Below are experts of layer 3 (counted from 0) of a mixture-of-experts language model. Rows are named router (the router's row for the expert), gate (a neuron's input weights, with its number), up (a neuron's input weights, with its number), down (a neuron's output weights, with its number) and show model dimensions 0-191. Each number is 128 + 32 x the weight over its row's rms, rounded and kept within 0 to 255.
After each expert's rows: "gets" lists some tokens that make up at least twice as much of what it gets as of all text. This comes from a sample of Wikipedia text that the model never trained on. Tokens count by the router's weight.

# expert 62
router [151 118 109 104 181 139 135 129  84 141  84 110 182  85 124 183 134 165 121  75 144 140 123  69  73 156 125 126  79 129  72 160 175 107 108 161  58 144 207  87 170 108 107 123 105  86 136 108 128  83 170  95 134 105  96 146  83 146 184 134 142 139 133 153 136 170 135 142 133  84 135 128 158  96 187 127 171 127 173  93 112  79 144 138 130  97 137 176 153  82 155 124  99 135 131 116 187 128 105 129 104  98 185 127 159 179 115 140 129 176  65 105 139 148 166  90 147 144 112 131 101 155 129 121 182  71 101 100  98  93 150 122 171 149 111  82 160 175 117 186 106 126 116  86  95  66  96 171  81 167 141 102 132 109 111  72 129  91 132 136 134 150 159 136 135 174 126 108  88 133  82 102 182  76 105  97 149 169 143 135 190  69 102 179 114 144 156 152  96 106 159 127]
gate4 [149 149  89 154 102  94 142 131 108 140 154 169 114  74 109  78 191 128 115 141 119 108 200 149 115 124 102 137 135  75 144 146 131 191 141 164 144 156 130 128 105 152 131 117 128 138 102  79 206 177 126 125  54 134  84 173 196  90 146 104 193 129 142 134 143 130 109 186 158  81  91 114 103  98 122  86 119 165  57 119 150 136 110 145 150 136 111  87 126 164 141 128  83 101  98 141 128 166 150  94 127  98  72 158  92 203 139 100 123 122 143  92 159 183 109 144  94 145 122  77 143 126 144 165  97 177 106 115 139 161 160  71 153 159 141 119 175 105 135 108 125 195 143  89 128 172 121 172  68 162 165 140 131 101 132  89 129 158 131 172 150 121 125 203 149 171 122 118 119 129 132 173  66  70 124  56  84 117 123 148  74 147 153 131 102 156 102 105 151 144 179 114]
up4 [122 119 134  41 101 122 189  80 170 147  98 130  85 103 206  99  65 191 122  91 144 105 110 132 142 130 140 132 140  68 159 166 125 123 166 122 156  87  67 132  81 133 109 136 118 168 148 169 132 101 150 136 118 110 112 111  63 170  44 143  94 128  93 161 170 176 114 134 166 166 140 111 131  79 118 121 126 135 151 170 110 115 137 155 144  59  75  77 123 157 137 144 120 142 109 114  99 102 133 116 123 156 139 143 106 108 156 133 139 118 154 109  93 101 160 116  99   6 111  95 158  73 144 169 144  94 105 119 147 142 138 171 113 128 189 107 109 127 137 136 127  72 129 133 123 155 117 149 121 134 196 138 140 191 160 130  99 109 126 106 101 168  96  96 174 128 130  63 150 114 188 184 168 118 118 135 129 171 177 167 169 110 171 135 117 111 164 137  83 143 160  89]
down4 [175 102  80 136 100 119 190  96  82 144 122 121 133 108 104 159 146 166 123 166 121 126  75 128 103  83  95 113 177 110 134 153  68 117  55 131 146  64 131 174  95 131  64 150 137 131 163 133 141 127 159 153 142 150  89 143 159 144 134 112 164 129 100 142  97 106  68 139  82 200 155 194 150 113 108 154 134 104 112 141 138 111 130 129 160 162 129 151 161 138 118 161  74 181 131 139  64 150 179 107 154  96 140 103  86 116 207 117 205  76 110 121 173 110 187 167  90 141 155  74 102 102 110 160 123 102  94 165 127 148 119  98  58 118 122  72 125 145 176 108 171 211 161 114  98 138  82 123 112  73 169 106 143 114 145 127 110 139 144 122 200 151  71 148  96 134 132 127 125 139 164  76 103 170 118 144  61 136 141  91 115 137 121 122 134 131 112 161 118 151 122 100]
gets: ".\n\n", "\n\n", "==", ".", " |\n\n", "==="

# expert 6
router [ 87  87  67  83  87 204 112 181 204 115 136 107 169  94 215 136 123 161 110 111 115 150 139 110 132 102 100 132  98 179 128 175 135 147 135 117 125 120 128 148 175  91 108  76  81  83 137 151 155 144 130 110 185 154 168  92 130  87 152 150 154 134 112 108 118 139 152 124 134 123 229 132 140  57 116 119 168  84 179 107 142  82 152  81 105  81  73 118  95  96 142 137 119 137 103  79 152 122  91  80 108  92  91 137 145 125 126 127 116 202 179 141 117 130  83 136 190 168 146 161  73 153 107 167 138  94  92 113 171 146 149 146  98 118 158 135 140 147 159 113 128 128 123 108  86 120 104 130 141  81  77 129 180  80 107  83 124 118 113 140 100  91 157  91 121 110 154 114 157 107 154 160 129  99 118  98 197 164 139 109 158 109 108  89 165 128  70  73 148 153 139 151]
gate12 [ 93 120 127 118 126  88 147 171 134  73  93  94 137 178 130 154 151 109  30 140 145 139 123  83 112 142 101 145 116 132 124 132 134  94 142 101 174 136 132 203 183  97 132 178 138 142 115 141 124 142 119 134  74 101  85 114 113  93 158 116  95  92 100 127  89 131 117 131 121 151 149 135 121  97 154 155 151 159 102 151 163  95 126 132 133 153 163 110 172  85 193  91 101 111 125 128 101 169 185 104 110 107 134 136  95 165 148  87 119 154 144  99 157  77  70 125 155 184 123 134  83 139  87 176 164 168 139  76 174 126 133  78 130 108 151 125 114 134 170 118 151 228  53  96 137  95 165  90 120 117 135  89  72 117 149 163 116 108 166  89  82 122 125 134 127  81 175 128 112 131 134 106  75  87 152 148 169 171 150 100 192 147  75 124 143 183 169 163 160 194 117 196]
up12 [ 84 141  90 142  31 106 159 101 130  92  68 111  98 149 218 129 113 179  59 131  92 140 131 107  81 163 151 116 108 117 132 149 153 148 140 111  87 107 133 113 165 118  97 148 137 113 169  99  86 108 103 111 131 162 180 125 117 104 142  92 112 113 129 177 114  49  99 163 159 135 159 141 145 115 115 184 128 122 123 165 126  87 136  87 171 160  77 121 149 135 122  70 108 170 159 116 162 158 135  92  91 132  75 145 135 145 146 132 206  92 105 109 193 185 104 152 121 139 128 165  93 141  98 100 168 126 145  74 150 149 131  94 153 158 112 164 146 145 103 152 146 152  82 158 126 137 126  83 163 126 118 169 124  72 106 154 106 124 104  46  94 164 162  97 123 128 104 170 116 131 145 109 117 106 123 148 178 145  88 134 157 142  57 159 191 126 185 129 117 210 167 120]
down12 [147 120 167 115 109 154 170 128  50 137 190  96 145 166 135 133 148 114  71  98 138  92 126 126 162 144 113 126 174 135 169 110 101  86 155 116  58 175 181 178  87 156 186 139 141 179 140 131  79 113 121 114  96 189 131  86  88 163  72 127 119 154  85  80 108 118 186 112 133  68 159 130 121 163  90 172 107 120  95  90 133 147  98 106 162  74 123 124 110 132 102 105 148 181 143 136 161 115 174 127 135 119 128  99  88  74  95 167  89 152 134 160 148 160 150 140 132 100 106 117 135 147 164  79 169 132 119 158  92 156  72 125 133  42 110 130 128 113 147 158 180 144 109 165  83 136 120 174  78 115 131 158 155 142 130 121  97  80 139 190 120 134 157 195  96 144 160 132 132 162 105 123  97 138 150 139 159 148 118 177 111  94  45 110 106 115  89 211 104 147 151 117]
gets: " the", " to", " of", " from", " and", "."

# expert 28
router [134 112  89 130 107 102  78 141 164 112 104  94 131 132  96 106 112  88 107 158 145 111  79 139 130  97 170 192 154 103 128  96 123  79 120 137 153 103  84 103 106 165 152 144 184 157 116  71  98 138 153 108 115  93 139 176 102 105 135 160 168  89 193 101 131 105 106 128  53 114 138 102 109 163 173 125 139 175 124 181  96 122 101 171 114  92 181  76  90 140 121 115 117  78 125 170  78 125 185 151 132 120 154 135 126 133  94 143 146 129 190  91 109 108 112 177  80  79 137 186 148 107 126 158 181 111 178 163 149  92  75 135 129  85 149 208 105 167 117 167 143 123 124  91 138 132  87  90 113 164 140 158 173 163 125 147 151 111 122 140  66  98 116  84 105 166 155 116 164 106  95 118 113 185 141  63 137 115  64  59 150  82 175  93 147 143 133 161 140 128 178  85]
gate2 [116 117 149 145 119 130 132 138 128 155 165  82 105 100 183 136 159 133 156 134  51 147 103 104 144 153 175  78 161 165 160 207  96 126 134 101 110 124 113 147  70 152 168 143  83 120 145 111 162 172  44 172 133 146 178 113 141 124 149 114 139 110 148 159 123 140 140 185 127  79  84  69 187 111 165 177 119 158 118 146 173  68 124 166 165  95 112 125  99 157 179 158 149 228 143 113  89  87 174 206 124 131 112 137 122 112 108 113 113  92 128 142 167 137 153 162 130 121 149 177  97  92 130 133 133 100 130 115 104 119 116 134 121 120 106  82 163 151 157 140 109 102 131 100 124 128 115 132 155 124 172  67 150 131 127 120 155  58 112 107  95 136  93 105 102 143 158  93 147 111  95 139 156 159  99 199 180  81 162  92 117 106  80 119  69 107 144 181 105 174  49 139]
up2 [165  99 163  79 126 134 175  95 110 111 125 200 147 178 104  96 164  81  83  95 182 150 129 141  96 140  98 132 110  91 125  99 119 137 126  88 103 159 146 127 172 149  78 130 122 115 100 113 100  58 187 138 111 111 105 172 147  77 154 121 126 101  65 116 160 137 123 123 186 167 126 160 104 156  93 130  89 152 177 117 122 146  91 105 126 140 109 121 156  80  80 152 155  95 124 120 123 179  57  82 125 117 170  84 144 154 137 153  84 126 139 169 114 121 143 140 161 131 102 109 173 156 106 162  96 106 133 120 121 110 133 118 124 103 139  67 134 126 114 172 143 118 120  84 149 146 161  84 137 121 131 175 103  91  99 191  81 170 137 124 162 194 122 129 161  54 138 171 113 133 164 186  64 105 193  62  61 154 142 161 171 176 156 110 192 145 100 101 129 129  95  87]
down2 [139  81  76  99 153  96 145 141 180 130  80 158 127  75  81  93 157 102  63  94 153 125 150 182 131 138 123 176 139 161 142  58 107 206 116 120  60 152 116 173 123  77 118 157 129 145  66 116 135 199  72 120 165  81 113  79 186 110 143 106 111 119  93 122  97 116  82  79 153 101 126  95 115 144 115 105 127 140 119 142 120 126 187 165 129 183 129 174 163 166 120 137 138 184 140 155 140 162 174 138 153 124 121 119 170 121 138  87 111 132 149 122 141 110 132 140 128 183 141 108 142 129 166  94  60 181 113 119  99 173 116 161 105  98  68 122 157 118 156 152  93 150 195 133 131 110  96 148 105 126 161 144 159 180 146 151  88 123 133 135 163 141 113 111  95 128  92 108 136 135 149  90 120  80  98 128 133 121 181 191 132 131  66 102  85  99 119 100  34 111 172 103]
gets: "t", "ad", "ri", "al", "ra", "f"

# expert 30
router [173 202  55  71 107 129 117 164 174 101 156 108 147 126 136  76 117 117 187 158  93 152 133 198 119 114 172 158 177 162  94 163 201 161 132 135 132 137  91 105 165 165 101 100 170 118 139  79 133 118  72 128  95  67 136 192 135 136 126 121 142 144 135 118 145 102 143 123 122 120 153 127  84 144 113 109 134  85 103 129 175 135 135 173 177 117 141  59  71 165  76  79 147 176 145 145 144  93 112  74 132 179  99 165  87 152  91  73 139  63 123 158 119  95 103 128  49 119 163 137 140 128 117 146  96  85  97 134 175 125  93 136 119 161 162 122 160 100 123  66 117 132 117 112 114 161 133  96 101 122 134  83 156 189 118 140  97  68 121 141 115 143 111  85 130 118 133 141 185  85 156 127 127 171 183  92  94 121 160 154 135 114 127 182 134 192 138 132 144 125 139 170]
gate3 [124 115 109 141  78  67  84 115 167 110 102 125 151  94 103 161 135  86 136 161 126 136 124 118 167 161 104 119 122 181 157 147 121 149 154 106  90  96 119 106 147 178 160 111 136 112  56  86 149 127  99 153  90 137  81  99 227  90 121 132 163 141 136 144 164 122 107 120 113 132 122  72  84 127 124 106 104 124 112  39 164 152 173 125 166 170 128  81  84  89 149 133 112 155 167  84  93 169 170  93 151  54 161 144 150 136 124 102 133 134 156  74  91 144 156 142 150 124 121 167  78  92 101 115 169  89  74 151  95 171 142 139 113 167 212 125 146 104 128  96 152 129 118 166 148 120 166 123 113 185 134 126 100 166 160 166  61  92 140 106 126  98  82 158 140  95 130 133 168 146 124 146 174  79 123 204 173 192 109 106 145  98  89 158 113 131  91 132  99  70 131 109]
up3 [103 117 163  74 118  74 175 119 121 129  79 100 152 111 136 151 111 139 110 137 168 107 165 157 120 195 156 118 135 110 173 155 201 131 115 114 159  15 121  82 171 115 193 147 121 125 121 145 129 105 139 108 132 162 158 155  65 143  76 151 111 101 102  83 147 128 113 140 134 196  88  63 136 124 155  88 117 126 104  92 130 108 139 148 136 134 174 149 160 138 118  57 120 111 218 110 106 141 165 144 122 103 132 155 120 117 101 133 100 128 152 116 107 148 174  77 164 111 122  84 127 178 130 167 107 118 168 126 100 119 176 129 154  93 110 153 133  82 102 141 122  93  87  98 115 103 129 119 161 168 165 143  83 142 147 106 104 138 162 106  75 156 103  98 109 109  84 110  99 150 100 136 122  25 145 149  91 131 168 103  99 123  82 183  46 106 127 165  79 119  71 132]
down3 [129 162 136  73 146 106 129  65 100 119 136 152 130 131 164 141 141 133 101  61 197 149 177 113 154 156 164  94 138 131 120 156 117  65 121 171 122 114 168 102  84 152 150  98  63 106 185 111 110 166 101 142 155 106 219  62 152 152 170 149 101  72  82 165 155  73 113 145 119 105 132 158  52 131  92 102 142 154 138 139  96 207 103  93 127 100 119 166 116  65 117 163 114 131 120  75  98 150 122 152  98 125 159  88 151 135 183 140  89 116 109 168 164 131 113 122  98 117 132 144  89 149 134 121 136 145  82 180 111 152 155 111  63  81 180 123 162 165 148 192 125 115 108 174 110 159 109 129 151  92 151 134 142  83  81  99 135 105 105 124 187  51 173 142 123  79 111 126 122 165 117  86 163 124 127 124 130 118 152 114 149 164 115 118  96 154  89  81 172 144 127 110]
gets: "ep", "ar", "ap", " s", " re", "we"

# expert 41
router [125  91 154  83 122 169 102 153  94 115 115 107 110 106 120 153 160 167 139 133 139  90  94 137 121 118  87 191 126  69 150 135 115 171 125 128 110 141 128 171  80 103 183  86  78 104 128 123 131 162 183 122 196 140 128  67 143 149 127 154 114 117 182 150 164  97 100 144 114 162 123 172  56 136 100 108  94  93 130 169 147 154 123 133 118 142  88 133 170  65 189  73 118 140  80 140 148  95 170  81 130 113 119 169 113 153 154 139  82 187  82  57 129  76 177  95 115 188 162 171 112 164 136 136 136 102 153  95 120 153 124  98 125 115 138  82 159 159 137 142 122  97 141  84 107 143 133  88 178 119 126 119  87 133 156 123 171 122  92 159 132 161 181 109 144 178  98 121 224  75 103 134 120 200 171 106 141 125 148  86 156 174  83 121 139 156 128  74 139  76 146 111]
gate2 [153 124 168 124 164  74 148 117 109 134 102 104 131 146 129  76 171 136  82 149 149  82 156 124 133 137 126 117 107 180  92 111 177 160 120 173 112 136  93 139 181  84 131 131 211 114  82  83 166 178  98 129 150 170 114 190 148 204 147 125  13  89 158 139  78 109  84 143 158 129 160 140  75 125 183  74 124 123 112 128 112 102 123 128 150 163 132 138 128 110 126 117 142 151 121  87 124  92 101 146 142 164  57 130 172 122  77 123 112 139  90  94 134  93 138 182 120 125  89 114 150 135 106 110 155 149 117 123 120  58  89 120  74 105 124 138 133 114 117 145 142 139  87 147 168 139  96  58 140 123 173  66 195 147 142 159 130 118 131 124 121 168 137 107 165 151 114 171 131 161 159 113 149 117 100 155 100 114 109 110 133 119  73 158 187 126  96  60 144 127 155 226]
up2 [124 173 112 155 110 157  73 121 146 153 139 122 121 157 140 144  89 122 135  93 110 208 147 107 144 138 161 139 149 148 167 105  63  92 138  75 157  96 139 178 114 118  84 108  85 186 115 159  89  78 184 146 141 142 151 108 148 102 139 110  98 131 128 108 187 156 164 159 128 120 119  86 111 117 105 171  65 159  83 111 117 157 184 164 129 118  92 104 150 147 110  79 126 135 148 164 125 133 115 118  69 119 142 124  84 111 129  89  78 138 151 135 136 131 154 103 158 106 134 130 126 101 156 129  96  92 158 116 128 102 120 177 188 115  89 124 127  79  95 190 127 214 161  84 196  86 161 120 149 125 108 135  56 134  89 121 108  81 136 114 149 138 143 186 123  81 144 135 177  93 143 121 106  70  79  95 127 170 122 150  53 167 199 115  90  65  84 171 117 104 151  88]
down2 [142 119  57 125 151  93 125 179 149  83 142 122 125 126 149 126  52 146 123 120  71 194 142 121 170  82 120 114 157 126 125  97  96 199 109 127 137 119 177 170  87 148 134  98 100 123 148  90 169 129 107  84 141 143  89 163 138 146 211 113 141 106 185  74 106 142 115 127  73  79 138 180  91 149 106 164 125  73 128 131 118 140  87 131 114 117 124 169 113 212 147 177  85 144 100  97 112 148 138 142  56 126 162 131 133 137 159 126 137 112 157 118 147 145 139 154  93  97 133  72  66  88  95 154 125 108 117 107 131 122  86 135  90 106 139 137 128  99  34 181 107 133 158 106  89  80  99 130 112 128 162  90 189 108  73 147 116  93 130 148 143 214 175 159 172 136 123 139 149  99 172 110 125 196 136 110 133 162 113 107 128 155 163  50 125 141 131 119 112 158 122 125]
gets: "-", "|", " |\n", "\n", ")\n", " -"

# expert 0
router [140 119 139 149 136 149  84  96 177 167 149 115 113 204 194  96  89 108 158 169 159 125 107 112 116 113 206 171 101 150  93 151 181 184 117 176 127 109  83 155 137 114  92 144 140  93 155 185 105 186  80 142 139 166 167  99 160 130 146 104  77 120 103  89 167 166 100  87 101  94 161 132  70 161  62 120 126 126 128 152  39 123 109 157 139 184  99 155 134 212 148 149 138 132 173 152 158 137 112 127  71 156 108 102 121  85  86 118  99 137  69 111 102 176  99 119 166 177 146  96 114 135  89  99 163 155 128 140 157 114 192 124 124 140 141  70 145 122  95 125 117 156 148 168 149 134  89  99 134 122 146 148 167 122 109 105 179  91 127 120  99 101 123 112 150 109 138  74 135  85 132 165  98 134 124 132 152  66 176  65 130 129 116  78 151 135 113 103  99 145  73 121]
gate2 [100 162 140 151 117 133 110 176 114  96  91 121 155 152 179 144 126 134 179 175 119  72 113 147 149  85 175 152 101 168 165 115 132 171 124 132 152 122 112 110 123 125  80 154 125 143 106 165 163 137 144  96  95 151 123 145 144 110 173 175 106 113 149  90 121 135 178 159 163  77 162  99 149 133  62 186 129 136 113 161 100 102 129 188  72 108  93 111 154 119 162  96 150 157 112 132  18 137 119 107  97 133 123 141 148 143 124 178 141 180 108 166 159 160 101 164  97 117 141 130  82 174  70 115 172 148  97 155 167 166 179 176 182  88 140 178 126  87 118  90 114 111 147 119 150 146 137 116 135 115 140 126 146  73  81 128 167 109 145 169 172 115 109  66  98 107 181 179 212 116 155 126  95 128  56 163 172 166 130 112 134 143 143 161 151 136  71  90 127  72  93  95]
up2 [145 173  48 179 138 143 119 146 175 112 126 111  97  85 132 141 170 118 161 128 139 221  95 123 138 134 124 102 146 104 124 116  84 105 123 119 142 125 114 144 155 132  88 122  96 103  82 115 152 118 163 100 127  75 166 176 124  94  86 110 167 125  67 190 110  98 140  97 149 206 136 123 204  98 116 115 172  88 149 108 124 149  86  70 181 108 195  51  97 106  97 158 106 121 174  98 123 113 134 134 113 156 100 146 138 139 126  69 114 129 138 149 124 113 121 110 161 199 130 158 122 170 128 135 143  97  73  94  98 141 117 195  62 159 123 111 150 105 171  78 153  60 107  96 105 141 107 128  60 136 155 123 163  97 150 146 121 128 183 102  85 147 154 149 139 118  95 119 149 118 123  99 211 145 100 146 125 148 105 102 108  90 161  83 123 162 158  99 116 114 115 192]
down2 [190 125 104  50 128 131 184 166 100 114  69  94 162 161 206 118 126  72  65 116 108 136 104 196 121 113 133  85  79 102 115 128 174 195 162 121 147 134  65 195 186 121 155 113 150 134 151  74 138 157  32 106 125 111 165 130 157 174 113 163 142 133  89 150 124 113 158 169 125 174 133 110 127 174  68 131 109  70 113  92 113 100 136 172 132 137 109  67 132 165 161 100 180 116 160 114  95 159 156 147  69  93 125 139 126 101  96 162  99 160 129 151 110 141  82 130 130 131 150  79 157  93 122 141 149 116 155 169 133 114  80 142 157 131 139 157 129 139 114 135  93  97 103 131 178 105 131 183 101 151 143 108 106 147 182  92 183 105  75  76 102 108 120  98 145 140 151 130 168 129 120 123 104 170 135 141 148 103 131 153 179 135 107 101 112 112 124 105 115 156 104  59]
gets: " up", " out", "ound", " them", "own", " over"

# expert 16
router [123  99 136 134 136 201 105 175 124  84 183  92  96 110 142 169 145 166  81 123 138 175 184 111 127  72 144 129  93 100 100 123 129 176 120 158 120 144 125 179 156 137 119 106 133  66  95 168  90 116 101 145 187 150 104  55 161 143 123 133 101 157  89 113 148 163 162 132 120 103 147 172 144 112 135 116  96  68 193 113 160 113 173  81  90 159 100 100 168 163  89 175 132 141  94 133 171 188  85  94 128  99 128  71 104 149  72 109 100 199 102 118 148 146 166 106 162 172 110 130  87 104 155  70  92  78 168 137 163 140 150 145  93 135 143 140 173 163 121  91  92 201 111 124 146 155 150 177 129 169 100  87 124 103  76  79  82 118 103 147  98 131 182 136 143 102 119 100 131 157  69 138 142 113 143 127 140 116 143 148 157  87 143 139 110 100 129  64 137 121  72 105]
gate17 [ 84 128 100 104 128 121 214  73 150 170 117 225 104 173 110 174 165 102  87  78 112 178  84  90 178 136 163 134 135 143 174  92 152 109 125 135 108  99 118 158 153 116 112 182 105 124 165 118 121  63  60 111 169 112 120 137 120 121 168 136 127 100 140 132 104 122 139 113  68 140 137  72 139  86  94 101  58 114 110 188 138 141  55  99 168  99 120 114 136 159 136  77 188 157 109 113  61 141 152 124 135 134 151 129 163  92  85 173 123 139 143 123 155 172 127 118 155 158 131  96 106  99 115 137  88 142 109 142 116 152 132 200 180 158 175 111 135 120 178 139 165  73 130  95 127 125 120 120 168 147  52  89 151 131 112 178 151 113 123 125 153 168 152  86 169 104  95 155 145 143 139 170 155 126 143  88 114 133 147 187  91 114 140 120 195 140  72 137 138 123 117  99]
up17 [ 81 120 142 157 151  86 143  72  87 212 115  96 167 121 119 166 122 153 142 144 153  55 114 139 128  77 180 129 149  98 116 126 102 141 121 101 167 151 188 113 100 155 138 112 134 134 142 178 150 131 162 166 130 120  47  97 175 127 116 133 135 170 118 112 147 143  33 160 134 109  60 124 119 141 144 117 163 118 110 134  41 152 139 157  83 104 163 156 135  31 115 162  93 133 171 116 137  92 153 135 115 121 158 152 146 153 113 128 173 119 110 120  66  79  80 150 156 110 132 152 175 147 149 141  99  78 129 162 165 147  93 126 139 145  58  93 136 118 112 127  57 113 154 127 146 166 123 163 134  85 111 150 147  94 165  76 127 143 171 157 106 193 118 154 158 118 181 119 174 154 125  77 149 143 160 127  81 140 110 113 177  86 108 163 120 187 142 150 126 170 122 107]
down17 [160 143 172 101 141 168 144 123 115 169 128  85 197 138 113 158 112 105 133 144  91 162  86 154 152 102  77 119 128 168 143  96 121 141 153  81 169 155 120 152 131 120 107 130 108 140 126 161 162  92 126 191 137 134 132 137  76  64 112 132 115 160 118 158 163 122 115 100  88 124 124 154 136 145 100 107 114 161 199 102  94  40 167 107  96 115 135 114 150  80 170 109 136 117  93 152 149 106 119 122 151 141 134 197 146  59 117 180 183 116 159 113  96 150  98 128 164  97 138  89 181 129 120 159 139 124  93 123 150 149 147 168 181 134  85 132  92  80 102 127 170  73  97 174  49 160  78 166 178 116  75  75  93 162 114 207 139 130 173 188 114 134 117 135 132 172 135 139 152 145 133 118 157 153  72 104 120 158 111 134  83 137  49 175 145  91  82 104 117 146 135 172]
gets: " to", " for", " by", " of", " from", " with"

# expert 46
router [ 98 117  89  93 151 140  94 107 133 192 104 170 122  79  80 184 193 155 112 113 140 150 110 104  93 193  66  89  87  82 136 162 137 168 132  96  93 167 172 185 165 123 128 106 103 109 155  94  56 119 150 104 156 167 140  79 148 152 151 139 175 114 124 122 101 104 123 163 138 173 118 147 144  88 172 108  89 145 133 182 160 123 129 153 155 150  79 169 164 124 175  82 101 153 104  64 136 113 102 126  99 118 115 166 137 161 114 134 126 165 133 126 137  90 141  97 105 179 118 138 114 175 141 108 161 107 164 111 146 187  85 130 112  93 161 134 145 166 167  98 105 120 145  97  84 148 105 154 106 155 154 136 136 160 153  96 133 179 114 128 172 151 173  76 158 165  98 105 184 186 146 160 159 172  91  99 164 142 139 139 177  89 124 163  84 171  69  66 175  94 152 101]
gate1 [137 194  98 138 177 119 130 109 179 146  89 113 147 120 164 134 137 184 122  59  83  91 160 143 203 103 141  90 128 145 122 132 170 125 114  76  95 148 118 173 124 153 127 112 109  97 119 120  79 112 143 120  95  86 152  77 187 154 174 141 154  67 122 167  73 136 137 146 117 125 122  92 108 119  80 134 116 118 114  70 158 156 187 116 143 147 169 152  52 149 116 168 110 158 173 105  79 134  97 101  79 173 101 105 132 185 174 158 155 132 136  83 143 139 152 145 112 111 112 139 109  89  99 142 155 189 180 118 110 134 132 136 163 187 115 105 192 151  74 128 102 111 119  93 100 142 113 116 147 193 130 138 159 125 115 121 129 162  77 125 140 124 126  85 108  88 128 131 133 140 192  87 127 167  18 117 167  62 140  86 125 151 149 128 138 151  80 110 166  79 143 139]
up1 [174 134  94 113 187 205 125 182 170 153 134 158 100 125 111 161 119 121 104 149  58 128 136 167 158 107  96 136 147 121 194 139 135 133 101 137 195 142 177 155 162 161 150  68 132  55 128  63 108 127 119 101 141 146 135 135 152 129 104 139 103  96 155 137 125 102  88 143 114 119  99  89 149 116 130 108 112  94 145 107 219 142 164  98 215 116 147  86 140 216 161 150 125 119 112 153 134 164 137 147 177  86 117 106 176  98 149 154 111  91 144 130 114 124 141 106 145  91 106 105 145  42 184 127 103 126 113 140  96 137 113 140 100 104  65 100 110 149 103 125  93 110 140  96  97 141  89  67 199 156 125  83 182 111 142  86 116 128  71 137 102 109 149 104 131 111  93 157 124 144 186 129 102 153  99  94 119  93 151 119  68 116 148  78 127 116  86 148  55  96 135 125]
down1 [116 115 113 118 151 115 153 149  98 105 162 189 110 121 161 141 180 162 127  90 175 155 100 107  82 132  81  61  90 105  96 160 111 130  95 191  67 132 131 106 120 147 179 137 194 121 192 144 162 135 113 157 137 107  90 133 107 127 129 139 129 108 146 130 113 103 164 101 110 104 138 163 184 111 105  98 153 142 144 145 134 159 137 139 128 160  80 187 137 144  97 105 110 164 204 153  98  98 159  87 109  62 149 134 194 139  60  60 130 179 125 159 129 161 126  75 183 115 110 138 142 125 160 183 135 123 133  93  97 138  78 125 126 132  91 189  79 192 109 107 151 124  97 119 164 121 147 138 119 119 128  48  83 144 123 159 117 114 185 162 105 189  88  84 126 175 125 160 145  94 143 130 148 121 148 112 162 121  76 120 114 190 149 145 129 139  98 104 145 127  49 183]
gets: "\n", "-", " |\n", ")\n", ".\n", "|"

# expert 29
router [ 87 187 138 153  87 149 107  95 159 132 153 122 187 109 138  95 156  92 170 147 117 160 130 171 156  72 156  98  96  87 186 168 134 147 134  98 118 182 123 152 134 109 187 117 131  67 129 135  93 150 147 134 145 159 152 126 103 157  78 112 153  57  87 153 151 164 134 105 156  84 116 156 152  53 111 160 132  99 119 104 207 163 144 119 188 181 144 160 136 139 177 114 136 120  96  63 153 160 164 148 146 124 141 144  84  79  68 101 116 118  87  99  77 173  98 158 125 148 157  93  90 154 133 169 138 192 155 136 135 127 160 175 158 157 119 163 155  56 163 150 126 180 164 133 151 126  97  75 101 132 140  93 141 145 123 136 147  58 113 108 157 150  58 130 148 126 104  93  65  85 109 131 169  97 103 152 150 134 138 146 133 112  86  80 147 133 117 131 127 164 179 138]
gate4 [119 151 153 111  78 132 123 178 112 181 146 103 168  98 118  99 187 115 113 167 123  57 126 162 109 100 149 116 188 133  88 148  92 143 116 150  88 104  97 128 111 100 143 109 150  77 176 159  99 106 140 137 124 120 125 151 137 151 103 100 151  77 115 144 141  25 165  55 177  66 115  87 149 101 147 186 131 104  48 178 120 130 131 134 118 116 167 150 163 162 130 151  84 138 152  92 161 133 124  85  75 110 131 129 102 104 156 146  71 105 132 155 172 108 144  96 115 142 153 170 172 142 142 157  98 135 119 161 118 141 179 122 173 105 139  63 109 104 102  77  79 146 147 176 179 133  83 153  73  90 136 136  88 164 139 124  89 145 203 121 163 113 140 142 152 145 160 107 144  91 101 104 172 139 144 156 137 140 139 102 111 166  88 138 122 166  95 134 217 114 188 124]
up4 [ 97  97 140 183  87 183 157 115 142 126 169 132 122 124 130  98 132 147  76 167 157  76 130 146 117  86 160 100 136  21  90 139 126 174 102 104 107 108 135 163 154  73 138  37 131 107 139 156 122 117 171 171 169 131 101 157 156 129  64  81 156  98 132 105 125  82 109 115 157  74 131 106 181 124 101 105 119 103  63 165 119 118 123 108 154  87 144 110  68 189 134 158 118 134  67 116 177 145 128 110  74  84 173 175 136  87 137 135 128 136 144 123 149 122 106 156 108 136 124 142 128 141 103 146 129 123 117 134 102 190 160 149 219  89 138 101 117  80  72 106 133 102 110 133 125 153 101 150  51  85  60 156  85 141 107 170 107 122 208 121 159 130 125 131 149 123 162 144 136 130 132 114 139 142 136 133 148 142 114  91  93 172 159 190  94 162 128 161 163 104 163 156]
down4 [117 163 136 136 149 118 124 107  97 192 139 153  73 135 163 118  56 149 163 110 157  55  52 169 115 115 106 129 139 142  80 134 120 162 140  93 132 133 152 180 135 142 117 141  81 104 165 173 118 104 144 121 121 131 120 129 102 140 127 101 141 100 111  81  82 136 182 105 210 151 106 139 125 117 182 106 138 151 106  95 136 124 157 164  87 108 101 176 112 114 145 156 190 112 127 113 146 114 138  57 110 125  87 125  78  83 110  73 165 128  61 120  89  75 104 103 129 116  98 158  89 145 168 202 141 153 126 111  99 148 152 124 102 138 190  86 152 116 186  76  99 108 145 142 233 105 130 134 127 124 131 118 151 104 123 118 140 181 177  96 131 127 147 100 193 189 101  93 136 150  54  70 127 117 127 125 119 157 182 127 154 118 171  99 163  96  96 136 159 125 150 159]
gets: " go", " the", " a", " his", " game", " play"